config.toml
d_model = 640
moe_layers = [0, 2, 4, 6, 8, 10, 12]
router_cosine_scale = 10.0
init_std_router = 0.029
lr_router = 0.000516
rope_base = 500000.0
qk_norm = true
init = "uniform"
warmup_steps = 403
Below are experts of layer 10 (counted from 0) of a mixture-of-experts language model. Rows are named router (the router's row for the expert), down (a neuron's output weights, with its number) and show model dimensions 320-479. Each number is 128 + 32 x the weight over its row's rms, rounded and kept within 0 to 255. Numbers have three digits each.
Before each expert's rows: "raises" lists some tokens whose logits its average output raises strongly, later layers aside. This comes from a sample of Wikipedia text that the model never trained on.

# expert 22
raises: ".", ",", " C", "/"
router:160114119117133116152122096151151158100104095137146131168126090152116130054094102115130103137148088118054176172118128109152108130106142175082154124100145162146182153142123090134118094121162105125153104095090196154185084100141126127070134152125157122177121183111132114099084123103163213112121114155132137096115150057151092117079134124147165122163160111095092125189128155128112114130161116093149157164143141137125111111115122127132144177128138159132114072084105125116145125132073152
down11:071106156094115105166167121165113099138152198136125109165093140119037091139166112117100097138074103123112133099144144124084124128122156075114145116130116084179124137130123180087182167164080119125164136155133160078090148171110129146152116092157169145102156142161107147127124115190127114165137121126061094118128138153246097088048147152110147133159142177126146096207128166140088075128123134097105134162137140144134104107116121114136161162107087077106112120172113118077174073162167168
down12:149147066092072150118111174151104138120136118164157126161144154129106209151078146172151158111189098088177101112195101103180078112100115153062098113053119172126104167085196153078101131134160132149160145105139089159120126129122073117170105106077118121093160120166178154085183110110141151109131123128129144146130139128186182154138149140127146134131136182121097162189115128162151121091119160160098127171080134112157105149124111094092117139145141145103183112181095113143128139129120169
down13:095115105154116160129171112096131133076131115122117131135137101146105132087110055128094132142114120172130150197147120100078126076134102147106122162124169155134167117120084107096136171112087123130093112133103144114137116137110172121123114151144156122174160205063168159139123111172136221173128063115093113092130123107142211129136178128152120125117182127134061086110108109104185132126132089117179123207123099204078180165133106153146091080073181108116099137141109123103166122093136199
down14:129064147109096107113146119129126132106127115157159134127141122109161193183084171103155129123102101102125125173123195158105117182133114147145154146196091147129068130132085147119127173154123128092166137130172109138113130132148201106147127134116197136143100136095149139095165159163087101099099145119103136097136069128137142147184115124088063109102152131078093158116154129097124173077149146131147167115126172115189109101145151107102173151090102126139108107110140183134113130148102080
down15:159179131119099167124140146119130172141130186129059116063111136130081169111137157101166109136133107120162129111152121134121064109131090166172126084104093134126129143089133101116150150148197095091106082118188073156121130139149093170083126135173084172082136050179115161176109213134071068061070174137100148146157172135108136066122041113091155106118111117070130166122140156117163129089156031163102129087079129173115087126127111127165140091121138118059173143120102099171099098142176162
down16:141081129123165126089179091172162111179120150139117156118161134100145149113153178085111137160103112143101195125066159125144142173133144111121100107129156141099171121129113137072086114146112139118130069090153152147161145094131107182147114168116117078150091175060100084138142137108131149115197128096138157109102123137144147175071115130143127123096133060140151195113092114134143162065091088109161195173139162091099106141108155111126117175169132169118149088078141141102081190112077089
down17:138102053119120127110165114174060094167178140085135143119168135105111127147147184120112110156118165147071148122166166167120171119173147111173141144160129072072168178120086121115162095125111095128140160076171108107132142133085085201109103156161118115155133184074106114139089063141056075128068176138158150169120089126169191097091107087120098116131096132161130137128146147078128143150126168131107140115110146088123154095114078151201125136068081154124149129086084113156127128161119037
down18:181152124134137155120121145136134140115051140066135119159139141166148081130123117155157097113091129108149176085181077135109158112112128137151154112117148105085167137142139176170158135151136149110121101061104127117124111123128158105104075123149121132091157180133088115127109121125107094097129209148122147092149146117156083046123094157124079156161131106154129139116173121165085196125083136148156152115069156095168142095157136150110096123131125078182100130106092147133104153158126067
down19:144128117134073120114128107078127087162110080076082196169163110182086175096072126130125101092097075099140146188152116172130166041135099143109175105141128183089135125139124113177129167127092132113120114122038092119150085134122080145139108131141167183115075169103129161045109095114113194125095084146116053118156100189055130099142082143135109109159089079103088056117193106096121004190177137134132181126093081100103119111086142142168087091110118163109124132084117135121133128126094085
down20:127218109178138103056096103142133147081140129125163108178181133168133150116177148068181099144183160128142133089162124120138130193109139121164142118118121160113057146168170133153168120126110093134106105146084064139066079136147173103141167125127153112062089086084170161144134153158136101128157159155158121153126075137060162094163126146094127147127119095155115164145169115123142064200140184126158091112143136157136116154099127144109106079155149069116137158162122062116176142178167137
down21:092130128171120178119119094097086096136147092151091105123169096130107149141111157127105176158161104087101149152182164101136045115096116128088099165109138152106140158120107150146115135142151102107144067104144120121098193139139126135181150128194175127126189111094148119140182151066090161155118208138131129109108150168092113061121158152110158085160144112082126121156162114119163148133149090116193068144072122157131067168147120155086113149117106102150136072137149156108171138181090154
down22:134180157159104135147110108149148087149148133150084108102138102116150107073150162064126127132195109124177138153169139180158110089144113124113148160166099145160130185075149107160137128163169173121068148133102093187153097145151124122102148071213127140152105061163095138139147198082097142114113122130085094169120158116148144142185076130077146106131170100113119170154089163115119131090174060148121162152128172092154159078111105081140130100107095111112144049088155095215133111121120107
down23:093122145131176155122107102135099111106118096127111172146134141167169189107115063122103113138104074098097129126118196147148127119205108153125156151145155121111127146109087182153143144110139127098066122067137120112138136165145225144116108128203096109196106177152187161130104153101136137155129150137123136076139117117025085143157107151148182179179097121113116153089082165142113102124148134164108133092081080154063146149144053124111122102110153107159136072106080112209118167117113200
down24:117083139152115142163197125133113165182099118095070092123126122138102175105165163120208122164139120125140156156141121188119144095127127176091102161164147111097133140143066162136161139124096137113105102091153145123144139145157132102158094088123190152086135121122131130132057085148175119145107157093129123136131092172146161157124130200094149129137111086152074100108124107171156107147146120151162137173170173168150082139128134126163103133114070114093166054174153091168171116091084131
down25:151124110064092165137133116124122152139164086134124089132121152114123112116159161122172125161134160106153134097107082072072126101094109175160145122112189151069137066148203137168115184168161129107178087143190147067029119134153088166153158082084148092087151126085068104098118144124143109183148090133178101154124136109094138078125109182164173156161143112155123092171123141106086135082174174111119136195133159147175129189104138064119103119155134145033165121133180120112169115164197107
down26:212172119158123098118092153106136153093132111125156087167161135126157078143080150113128175109144139126179031107185146127131167126096121094176121145159178109155170103128129127138127122111109137158136142117133120193114128140084071112131139121111088116110122060160153075163161106121114092103150179155193139169156159103141142137174134116142135115063102167187209164102121144123139135127104161072101079048109104127115135135154175110102138088142144153134193186191150095084137121165174129
down27:164090111163114116151118160085167136086116174138168093089123126101196156138090173115141092168116095151143098143132170215129152073116151097132138161113125116137093131144082116153126135148163145141146167090072109138153115091125084142174101131081111102164132091130133122098102103093109019094062161194067083114170150095135107097146098199059114158138121102065167138165175133114118110123150136145127103107114130145195138133148194093098148101048086128150144176138145172115112030152140070
down28:126148134080125128068168130120116141155166121105109131052075107130106128113206166148038185136096132120179107129083090144134170176164188056110167141152120121142101152160108143113134096196115148084136119141172111126075129137114129182132143160148206109124129162117130104134097159131133195167110085113176135138086116091160136105140148145151081115155094122181131144115159046105093139138110105139130191166094134152104099119171122126132167130102160145105115116124092141101217123128105138
down29:190138102188098140176157143099093140143080121118125139159131120129097108105170111122101208100153167096118108181098134061217131093190138122105089159101121139111099172087079136153095088106150139134132087100104139131126087092174086111145129070144163115106141113156158138143116046142082146114105098117097175103139176116114189110084122154109130140163122157133101135112153153119162116134144083128051158198158048128144152153126149158176150175098117131131172094058153138095131130100071123
down30:159173113128142147058151133110108132119105111149214167111168159070134162144114095133131089103161151128145121117187123087182100170159184067149115083183086113150166114122106142172150162120131173162095100131159123125114143094122113149124078166197172133117098111085150182160220064114103093132108116128175121110159096070135104161079119103160098147077131105138197202128119178144140136122103187169112173132106169119077182122137129155117171170181154138120123185118089112132104120198102146

# expert 37
raises: "ales", " bi", "- • Summer (DST):"
router:124160141181177134087138127098166141150117141128077147113165146110126130172101130095135127095111143116141092139114104118117135141071103131131095132176185105165136107070109088138051117127075115132136163111172137156159102069087096085116211159097207088117102097196097153110209143144142137072140134150104104109087080134124123124106132158080099099138137164069172114117178130099101164098130108103180133140164144110116188166126104120083117088123126091152110085128104144098067165146125110
down9:153119155118138113147070100172141166107163133141132117119062165137128102105098128108137140176144102108083191138127145100165157131138154177105193090153101139114098094098130159175139115143124191102115155076132212086088139132122150175144138112103088099113134140061146121125144094101169165193100161135139106092155108205190074090121183083125127136074134119036128162104122145147176103090114169141177126138157135128142111208139111127118133040146161127156117118108153091091145127190152075
down10:112153104168096130131156111149112233111118121170100106116086136183138158098161112120142164094168166154177124150150129081157139153147158107110159156137112137157136164142168098139155147117086140109165141144173168148124118156203114093088148110162118117126107082116156096128131164203159118123072104123118122124119084144137147109123168141093134131128169127110134118153125149079144158123132152138131074153237160148102133146140154133101123127149128145208126063143161071097146074126144120
down11:080101158132152146069063134117139121057162165153075093125185149094149114144133109120157138084075201126174161111110174125101123125106153130119139131170127107179125101108108106167128184111147124086177078114199143179110109122110141081122083085126135148121108109179133165116083100113146110089085121106158136074122129123143125105165149173077125130104135117139097093140151140172067112155132170124166166153115006109165151185136083158162126130081106138123150139131158141094097102142181141
down12:066127150098124092133067110088097115182084191165120156161165171150122134142108131154123120133125176078145159140119103148097108160124155119161161104090185159144114149092172138105099120128109117111129082130092132115078162137108214122167090144140126101178120121086110156124132162146132107117129155136156148131104135129135081152111108122115157118096142064185144143116160153131125154139123139153138110157187152111167164123171109095149137110054161160152203097115097146109143132149095080
down13:084183101191128115139117149107155121122105104111136128130079174152202127114092108107082119083141170111156213139123135119106143111104142140123147102167184096195104142137116078178097158143102120172150184165202198156147098095106142131112102174078086183120142153112131142113086104102153146099126157164143099121137105166184142166081102091141128120081086102091074088152161101096118141137164163147103114161135135110138133107083148167097128121144098124149118103093098164177163129096156139
down14:120082119150133119074080067174166131109164100111087116131122178121098109136069180151169126149159111140089156105133172157100161120122144085095183056156097113149129136110070168101154085102161149118195134151081193078137109131071172130124119139142125164125141119162175135169081108112149122145116160144127116172096087167100096113186114177108118126179111119132139147126101134161109124152122103105156137151129156162117173080123159087117149152143140114125151135146139126090083173145095073
down15:083134186157132146160137090130068033118069113200088072153171063123125155090126167149139109135160128135125085152152133093068183188206168086174146104142099108110145112090118149096090131122131179123095165135188132167122117037124104145177152129081156095140159122120129098213137101167144120138157077123173072167145133099121120168104091112144155141172073169106126124131123096166179173095153112149144113118120148163106125150124161108123182105107181118122120175149137109103102173105095103
down16:122132181083185072149049100156119129115113155134141131148120140098145171154179159117121113175099048087105133143121146138094182095051114174120173102179103078160130176177135117121077154119151128116119126138114085122112109103159115174106155102150093073187154131125113087110150119098098180116148104152120159125167091125121115089114132131080125143107117105105190149093166193152177096133097187118134135109114161133116089126084165138165112117137108105076128164075183145127159134163131142
down17:106106170109161135094148164069111106103123105132108122131090067128149166167172128098113134135115070131122146169108175167104142187181070138133126155166117182124119158151135104136067088086100162151107140188187162153182107131118137117114109151088091132137097138180060159174142168156155130169155074180203137147117172143116136107105138114123107132126167119138121131050147141102141159117167096119148163156122149129108109141114134119179088125130161152134118164105103111159114083143192070
down18:121150129121179101190071160123158037160088163161108191166127125182126152153165127169099097212120146127159174135126120116120118152109113123120152136098056080086098127163169156091126073120118101124131098093119066088115196095121072133108108147102124111199136154155111147161196167056113154142119087193195133194120122143148162147097148098160154107145120133130153164128131083114164159144137154070121185118072113101155135077139121189155107076148092139103103105168141119107179156118121148
down19:142154138215133115139110095124182099073154118126148118109092103177112129155070133127071104099170169088125147118107156120172087121121121143096121137164140146095126136152086071072114108126161185140126118143134134116141083161141176137129196109125155105104093176143148157079090089145151109106102124137149122091086148123138096107139085081123123083084154146105161118138142139091129168151074151108129141094113127159139187164129140081106133147092071129120146183111120156143076166099111113
down20:097126080108096135114189121131152101121098159196128138113151155129125090136140115140125183112105195155110169080110108144120119114117118093066129102110127176132165164155181150121169189145101133089149106133168161151132173213176128147073136148147102149105138098126114069126099102128088158121181118180108153137075156123110137142153190101185114123178096187170130127094126112128132075139166133124074169135106090159128027163145104123151164113107136141131073145150087119183119059075157159
down21:083168104153149041188078144101144093121131151134127126166144106123127112106103061127073098149197121133180133156152126148117133091137119125120125111112110110149161145136159101117139115123168116168127129139144102046141132079113129081084156100100158144156154088173119171142154159064130162109216128121135111150110161122130118134083118091093134114069082147135092130068118115102107132108140066106121101100123107144109116086130179132160089102130086164111139108122137196130096161118135162
down22:163096124131139175073064038140115136183172123155126110121174187143115134189109144154097098093131113117139135099156160133132134172137149068119155092089133118118106145092147176115109138175157147025131133160010104101083095091098166143130120077100076119132127200114176160129096152121132116133122140084132169127170124111118130141195050140166101111065128182131229121096144141155096149105164116127103107150110138081114156082121162095169129135134123141049100146115102120193156122188078152
down23:145124148116123136131128103102158180099141105058138122123145149109117178196139123176161188121135088117161097089116103190079151127119154136091110088122125125095099138118180146143121120138042118087120106129184095101090147126124079122136120158094081165153182143179167143160114111136107107141117139110084101173111099104120155188181081101162098123203143113123133092124104124146142122179161139134051128114124133137108073069130151140113112142149148102115156204139130134158096090136165160
down24:086125126112168176129144167105100087160153161140077131128174143132171080153123149167144125126129137094145130178180129094081142134080159166075151152148162125221086171073111220081091088084100133117143125172086117217119072081161094051117147075133124154154101114120206128116185149164110113114184110127114144114114128177134172157149129122114171154160140145151141128146133121041165110139143119118097113126101100155118178155086113122168147117117084152091114124157120115153161142186094131
down25:080088070175176162090153126126120140150115165120194140105138139154108168123150139147192072153143102145047101166109120172115147155128130115141133160172153149109112124093094111141113131132139150111148173111132077126141106145111159073094152139138089151109140141127152153107155096096138217071101155120150068151132042120119059133151098132100156118095130130093100131172090130155089119060111128140197109131152092121101173144130186099147131174124145094084086147221102103165091131162118166
down26:126136118128092155161124137127130127100162177094148109103099144142214168133129123090113151137081104152153094120135127096103108146222074149176097106105137116108116188128154152110152122078151103092136146159135139126144174103096145096129057148106153061093117159096085119134064144168146088146133139113154218120174118128159130116166090096115109134119173130142128142161146117180089126097126156134145080090138113130099121178124093145155087113120132146070089055085051121048127168093137098
down27:130121111136165133102143167156139186125132085090109163131095101100115176154193177138110152114110133158127123099123126096139161142144145093162144183028158176164132142108124112134100121151110176152112123143087135178133094159138155121115057091158106129160169151126154147111135098137104144120136160117179129132133207132154127116120175148134094151150085096109088151101060218087091114148131116138124165029123124108127172120051069132125126109113135067127130165104107153156135130170133127
down28:192136171172106131141111159160154126151134096132097074164136164117149042121154120090114145092166124112124188120113123118125078133095088137122107127141086109108128102098129128138136105163192088158142159166152199110182084136175133195145155158152148160091158070145086104080084110183120150046177146167165177111131136116124131103116161108122146126135157149111097147132142150149132124143116177153130149162155128103152182121102101104118081123105183112178045159175130156087142116098085182

# expert 14
raises: "; and", "\".", "ar.", "; | ", "\";", "ly."
router:113187155116150114093085148146145150110195094144160117162157147113130144087104101151122132164085178137151133023076098111099169116123136151076126164118136076149114104159056116141162165124107149166133149113120204185184082096126105119145127165169169105163090131213109139082055122106104074126152154069145131153122162132178121084096131171146062115117092090099088130172118144194108136119220096156146150098128122141176123140105150143144166192098127174105170139125088132117139128137062076
down9:145115086115195126071112059067127103132082135085076164143144107145136067153163128127182124120117108174135152094136135106103092106110154116138116095183166184140159100041157103092130158155135172066125127138095128165159179130137141067097112142112097162118124147079150110052129131130162161130061098118169167097184126066128089098138192192160117136117095183131118132110104106163131124216072137084174100130112108096135100137175117120109154102130143061106096105147141078106123110123132146
down10:160150147170139099111127133205139157123105114145044113192086094108157095130126082161072105133068131111100169113132088065088130124170137167150102132123117180093176099153167128129091144160115092120105094104139094126063129147166114064130089120089082134098165169088128153131133073191105183216078120143141072157142114121156108132144164066113138164090091152126072059112177180126144092098079146145167156159158124151153158132113140086100179147119128099085107093134088114118128120104164137
down11:169122116127149176080104012088120123139094086129173181090142160119141118108145173131203096132114099158133159074128131105093169153059145051089090113135134114179115157082069126158194119112111170114179117143125137139171125076123157113102140110115084080126109113152189097082083168187135124121142128156102179134088141098081109111110148165155154145101170115093153163131148139105129142128133138106131164201182098087145113098135094135095069119122172195140136156120069121150148167136107084
down12:063131103132158117159121079145180091146122082143152066189108107132100109134155113129080137096165108160147134112151160143073117178135095147182107148157148089122126121162095140196129137094170180066107121211167200120126069090066090113159094087110165115086064065137115148157160147167102123154148134138110123117181177096156121116117065093055107079123080070168165079090121152134123099106150101102170071137160175158158102141019196087107119101129195096137140062158124075133097138097149050
down13:084094208168150156166145137136127163135162095096157178157175096124155039153131107088131114094088115149244164123059089138199096121132144107120136214172144133197142144146101137100092142111067171175147100132097122140161103089088108151142068169139115106153133136164135099119178127177125111115130137137093196125099064070134160177103194142161131072102108109090114135092098125164124158077155117144109122131183086084150113170070149165183132114022105125119173142092142054176169102171108103
down14:138127135152128035121099173160123128078159140129123133153129098168112115133161041101132159119117131163086121133173119084104107142141163145134137134103089141150217081138107116105154140148113134086095130138142145148161115120097168108171155138130129137096127135175141124135136101113077111117144130152189127090135125117159109139134145091155108101090133210091157088090143146134114158150125093150110174157142099117157224114167132090095136137136079192122101096165135149128111151105109147
down15:133119043230085167146118132092088151188113091115140148203036128203159075120122133114151105072110090157140074092110171165113105135095169130125162108149172082170136071116125146131145133170182156047164116132166115137145146106121098067119140135107128122134063119110106121192111157074154122108180147171111117138164139098141124126163156111172104107034134112111112127097148133118141109133074126183116082146101085106115137158116151074120060075093115140144113143118152172090165094068089163
down16:144088120116149156136177108170177146159077081098132154215099075093099107133161116132136100058134133100091101096177088119097125100090179128152148102136173122130182104061125125077099116067097169123102160110114085128141164106142153104138124096162075080166122131112130137149102124145096144164163124121121102089156222118154157125127153102103165136125100176100141156138208187149190145125125135114082115148171123208147107184141202134145133073139179145148156173193129153101133082129130198
down17:101119083151097135176090142177089093129134132113106139183114091149133157108155167126159125173128147146171123140118163103174086179149127115093220160084153074127112155145128085153101085166126122203123157123124069156134143120170142211162141180123094112100155104127110093131145163123145171132124108088205119082081142170152146158119126166125119083138141168136091118105117060124080144177139072205149169072166197135108141089113101134158127105157148108087147121144065127128121156134106126
down18:137170149115116129121069158127114180164161203098120073104108127115114201125117165120133135145140102108126099214144158122088069146111152142174151116076123114166096104120125089148070132164154112089103145143141090164157132140105105115123114142148112097109173116096189144151146192198199150182117112121139087124099109147171133151133101155146158102101111133187151112163134146113142129100140178176129069166120156134113135107125137156141113142178096080136145140151124154150118169073151167
down19:126116153126091120127138124132137113106196090122122150139128187173097075143144124096093190067176155167139180130158106153153075147189117108107080076167141178209105165108149137121098106027096144141112130126177102220076160186128129159136118119122128147189111120110063113160155114157164208113123108098088133156134170146158186098114180090101171140077057221100078109100098146146155224101118155101187105121141127176103119148151164120132186113110195149145087124160112118139095141088160123
down20:107088085098150079128136083111108149100157105117122137116131129127154104096139118116137143075174097086157103089161138104163149195160174170106118106169114076133150125153124122131145180179101143144080170112127111169182164078093113091116097164132148154162114083104106100158140134091096155063136066086101153129124095065130165116098070111100100054126113115136149116089168111145119145147129140082134100147096111114189135150085122120109105195148188174144137097104144134121093102149110152
down21:102182104142104193133159147175110135137136079159113153111129068090097154169147087146178086141105113136085143146149091117097099118106105099142155151113144202133132135054136135155114095149154127153111179111121139071099129153153162131071162108110133140125108073091190135159164146159097103069162161169044108184135104154096085138184119124093140165110143062204078155113142119193112154141137118086121101147068165095093105069134152134111134105158110187165117137097117119138107113161129173
down22:112074144104084126125154112145152153134148116109055118135158062119175104178129138090102141119131046109157114127081146138208099149095114141083168101100092150110139123101132153122128134177147067122147210118105144108140130143145061123138130184130132146125150072127133093172120145123101159109137069162127175150132114173114189133083103126158112138213113111117158017188113113140128145204120160104122170145146080117113163100097072135141123157123126167140073106096125186136092124151185146
down23:128085137103196093150093126108150131115166193075144120032120156112117124126116113137132121171133144177145128115173181128112158117092124154082141123139083140135118137248105133115118106133181117165126025117051129124211152126082133146144093119106117168107188102146146127116102142134114166119158131094167129097120101059160161179118089191165148136125125170135115160101133144152158164108139167133106146125115112122117137145087106107198128150096114097121105148113102104154173127130126091
down24:066126143124109120136166127122063122141162144127171119131040089164148056123115116157133122123192076106068109163197160093132148142075109159152135125176100127117106114136155161077135136149120105111105141137118144134178171150110116056088135095084108169140140181151137111173122130143128131122176108112117185134142137137097148166115143163141153119073184079160117193117193177105163102070097122096162107113080172103071065133147093123133147167117145102157093112092186228147173098100154148
down25:089129153123116182119123121078123099126129093123228177088092121150098164124128146135167065155171153086133074131134148119143176181038157093094088087138171151159073164115122084115136103106133175061179139152156091121165165074080117130114117115143181144133146106157128106122130188154141102116190092182113145111133080153073168149143127129145106084137129138123158122178117069092116171095184144134129190127152112092134155101141125162138112098184155133133124131146135180161149130154135138
down26:147148182095142104042126059129180045157085168153162091149147150103123127120125122135070144163158129110110135145146123150128110084094134152136177098118097094114121119127122103143130123155208117108131179148171121143161087125145093069128098124106185122134098109147125199080125121116076155177107131113131181093118163110081124115094089066152176121102105151086130144181192150150096143123106158138111100171155112199146120180137099093172157108157110112138115145120178108115174094099146144
down27:103033167070132105139212138147167089106114162132167123083123132147170126122081204135109090158092105165114132158082102127169096107184071168132132182176071118086105146102150183099138107158185122113125153144070132079103137129113106104111121110155071116084168148119144172135049151072176113107083082142146108121110148143118175127096130098175131093067139167092119114182072115115158109196101176098233147118160151189137157068133102111067111170096143179099144115157138184136134103088109139
down28:154138103172091148185178088073122109136092092128144117131112200103127087078189083122175105164153160112120083114112100168128127133157142098110121099074174164181087120053095158137178073142125146102155060122195105157116066122144135087096125073161093196128131150161167088067097165095100107154101175108100103084076117063150030101120157153192133185148132098144186133138148129090100152092137158066105112116118098150087147070195103113126065129138113153128120131152144131150107136150114112

# expert 0
raises: "Cl", "C", "Th", "W", "Ad", "P"
router:103170114123170133134132128154136129088155108142193133147149129097086109117132255158121104147122172118166237068102166109169076159141102185134106137106084110093090064152116099155114159184121123170136119155137106188163122131073085148179085133168146128132116141149152079120066110100103241126100095117124090148123128084160111151118109095158174146155090119125099148145078132091125165114172131104089168136111103135120136096076132144129089131139123179140167147163192119160129123141134126
down0:079133084126129130139125167108068122143148169115112051156144132160043069158109146088129135184154106166129159154172143120118138105113104088172096136073152160078150133120171107128146088105138145078102119126135133117155124124124120131120054159082149151149149058055161111135127164173103125178141129164158086055120087138092174184099127185112111114140157111111147116162106136070113123159169148059149135119161153151114122115071141094136111137131100123116116139088102158144110156080115072
down1:078135127089130140124131105148129145145136127074092133133125087176102124074179243107116156176182115104091159123142145048139169109162104159111102074184100082106166083153115122130112157164117153174192143115142092117115107153199112112152155124127147126078140172122174119130144130158093255067104181153193133184200153068148112110175058152117117083135189138126128089153134138112079180156137130119159137111066130076128145109119102111131073106178145043148138153157107152147104137112128124
down2:069118178156087131079159147103103140159165155107091163088119118187112131087063045106120147111073071167152068111157100149077159135088204091122116076091147135121132155145122111139091118123163072085118167119120141059149097115148124140129177136152151134125157069105114100168157142204129116105203109140072095118116105174157123057159109048132100200102108120147141175162178092152146114079066136184105122131112141164127171190176180152133119132144094166134134147159135075118149100132125143
down3:158101114162101128165136163070117105139184149173156093151150156074085128097055097075150132116103111152132152149158076127064118171128165144133127195148127130096098140143146152148183153141118071095112111067059080162158095132133140121180103114160129132156097106171100137142153138099111033117121056116121128139112118121110156165146143134188117138131131146102157141162083159070145148132144102126076139163194104154052085171126108163167116137097133164151112172132095082146169067165120143
down4:124131131164098153080103059104087130144141132136095103107104133145082157117041112118172155082127064120169104125153116170143119101186126127120132082069115144154147108170086140173170127079102116051149126095153139159188117089144122105108108099118100177105155106063098142169114104095165069101186106157152108096132053064155108136155187173119090147142153153164156150160118087162155118106144132152124067125113113117108144137181158141060129161110127162135078093078125101166111089129115064
down5:097121145115120087154122084161126097077159153152169126110115079109182137077101152120120145071135051148192124158090126173113107171158143186124152118142092141111107132107132108147133166135164124132075093081152125148089157140150154125110117087119135131164111162139117116112068129115089137099111136134127117126117086117118095093113170165153098108108107154096096140110135113151148137141106080130105086135150166073132147198152083096140128106117178102107149128164159094164200090122104133
down6:102171129183063123114109076127145221133088154191179138159137110122110118132135056148157127066159124093151078141073134204147141110171160075079116146129169116146123170105114131123178137103136136074126137134112137100124099099144122111135130085132150159092103166120114109132111152137145091148149116095065133151056137132110159087135141140174142150153122150107128102127137051142196111105181121166127114141127150039175159091138165195134108125088108123111114108135149047146111118115111092
down7:147141107090101179128161147140081156128115128132113094189168084130088160150130106176232139139165059120106044081133172164073141112151156133109149109124157093145104114113144119074113096113047102175123122120143097094122161197098133166087129113194158150065125161139159100086155158149155128101086178087112181171128170173152158110191136138104116126214144164121110084152098192167142134113130093104110101099149156111148094110121056134120106100168087097118106075120131117127032132087080132
down8:060116101119146152059134169149116168122159139124136114077137130203170172158163122140095188138124096067120169118063114104141066129085153170081081170177120065235142089143178125115142122186108173137101109103112116094119124121098128059123095135093134129099100183109144141068092104162113128099140096122155163190169122121173115106123157066158140073146166119164121165116113143079120149120129111125124131132094148145163086085148074128126140147098097185187162124139107109124136148105059115
down9:149196117074176160107095062155080207135137125165121126117133121101132152136105150159101122137133133184153089088113033126126131142151105080150087163068122157114188086101158093104139122124168033141116134072155144180167146140111126083114103166135149154139130129176144123080145156138163101167145075085147161126091124112176164153157167124118107092066111111213142112090139086173160141110166162125125164130140124170176099138181147106090143130151079142140064126068116095109103117134153156
down10:110135117168099200106109091134134083120118161184148141180143081129173189119063118124020126132145092104141141121099101092147102092127178145172180167134141118118148113109168140152153111112131119102026142094085090136065159145143112081100105079097143097128135182082138144130170118169108187090198140129053166093148123108124087143113169086161141120097151157137153154129129097090126136064183127102130091155107132120071114184171160126080121061051140105143115135160153106205121147069138102
down11:167181173147159148126174090091161171132113139195160073149103117123117103130096059124125142127159104136161093130122118161121087153125137116119080101133178094119153131149144070117161111060082130139130134098133140051065094136118164154132158178210096131135140043139099126166159130116169067123135133093113089073161151147136125122117137050113124074085104129133124149156111108160101111107130114099180118091074127202101141095166157186100138099173072149098145082147167142114141064135110158
down12:168136146175142130156204089115165095105084078083105173101169106179162105138107023109103137126166156183164018097113108137094149086164129170117124136110169085112140099178137103138148142098138061119066140169155140093125126120139121172135126129137108094113129162134153134096115126114137147096113191111104135130096133195109146061165144092099122133118130118094110119146105118120185157118121175165114117131123197136130084151119117158157167113135095156130164137088143115161123190165072129
down13:131120050181103096125130092092126145124142147125117104143146141133128152118145110116158086117195138164172112145160152141118101112140160066147140116107099117102052123118143192098106095079208106039076096144102098172141061126122117149099109085140108189149098177105136101153152158158122093133113113046081163061101085174155131161061169087140168142096103148159073166071090138094190112127179146164199128121116157115092140208119125134172164132128151114131102159097145178102151123061095093
down14:098132106087115116109140111094144128160175163131156135096115078123163111175083204129142188137125151101175185149141183134137080105131130089100143123114102143137107100131126125119102156130101160084067079142139138117131190159098150106107098157114122144089152156179143153144099128066134079093051139105110153172129144099110106146116148075155156131136128174072126092134108199133093104175170077119125126128085117095137136115138090129156114154076072154117079058129099133144141084116115144
down15:125104118158086113160139176085142031169104132139102153131130152113080059163123045109161078139109091116080175063129144159072179108116180124142130185139162115173113162061126117127180118088142122133173199165144131125146086084145114137168201095078117143139142090120139121163127127154088141138156111086087097127129072107093119163138154111154130133139101126141105141155147118134116113128119077061071178121100142171115118169139202161093115143163136149071173128100161111088170112118116104
down16:118143162112134110166128096102129163109112080117104114154127116108149128173082126130141141122148172143150129061111162138096106096110122133127099106110131171111156138076130133093102156090131069068140102133153126082133127076094132174132045165176127098107144143119124106115091157141172036085077149120128138122099122094086133093193145155105109150063123142105104132170112116073031094091158157140096204044138135118138185110105141090182192098156108072097149159168113102174177155106073117
down17:154141151179127077110135113150122153130109082150071168142161165147123151155165111094124053104080118135151121128173117111135132104108204134144085169106105146148121124124122155060085150100167184156083129083091133144179094069153172136071174099140133135080099112115115085127136130081111142058145144130111100097136141146091137180169127167111143189137120053138103136090116131116083100135112068116166117096088135119143192149127168147078117083134146111088147184173107120104149145067097138
down18:111176168118130096050123087167210138131152177105130118056141102128072110148033139145109149137098157143179110173143107115105130134142161117066142092138118098099146135109199123140138139114101080107171101114198143118148115115151185103097180181085059075153124091153076149140089112118055097147084091132132093090159061064142106125098115137174154142130162133113085147164135123156153098147126159153146123122088101103120123158104071114113086159113142137094127125149141080090111113153133124
down19:172141144121112133135135087149183131133054109141106135128137155120203166151187118100153136127123153140124106128179156129133119158152087139110142101119032136169083146163142150090098060128080104169130162143152110123157101146192119131165135104103064149103125125125112128128105156100117203132119171153179119115131138180131162143137124089092159076140190164173120092120173122126165116105113163116191147119137076119041168153111141106175138106161159072105196095166090096129057127187193147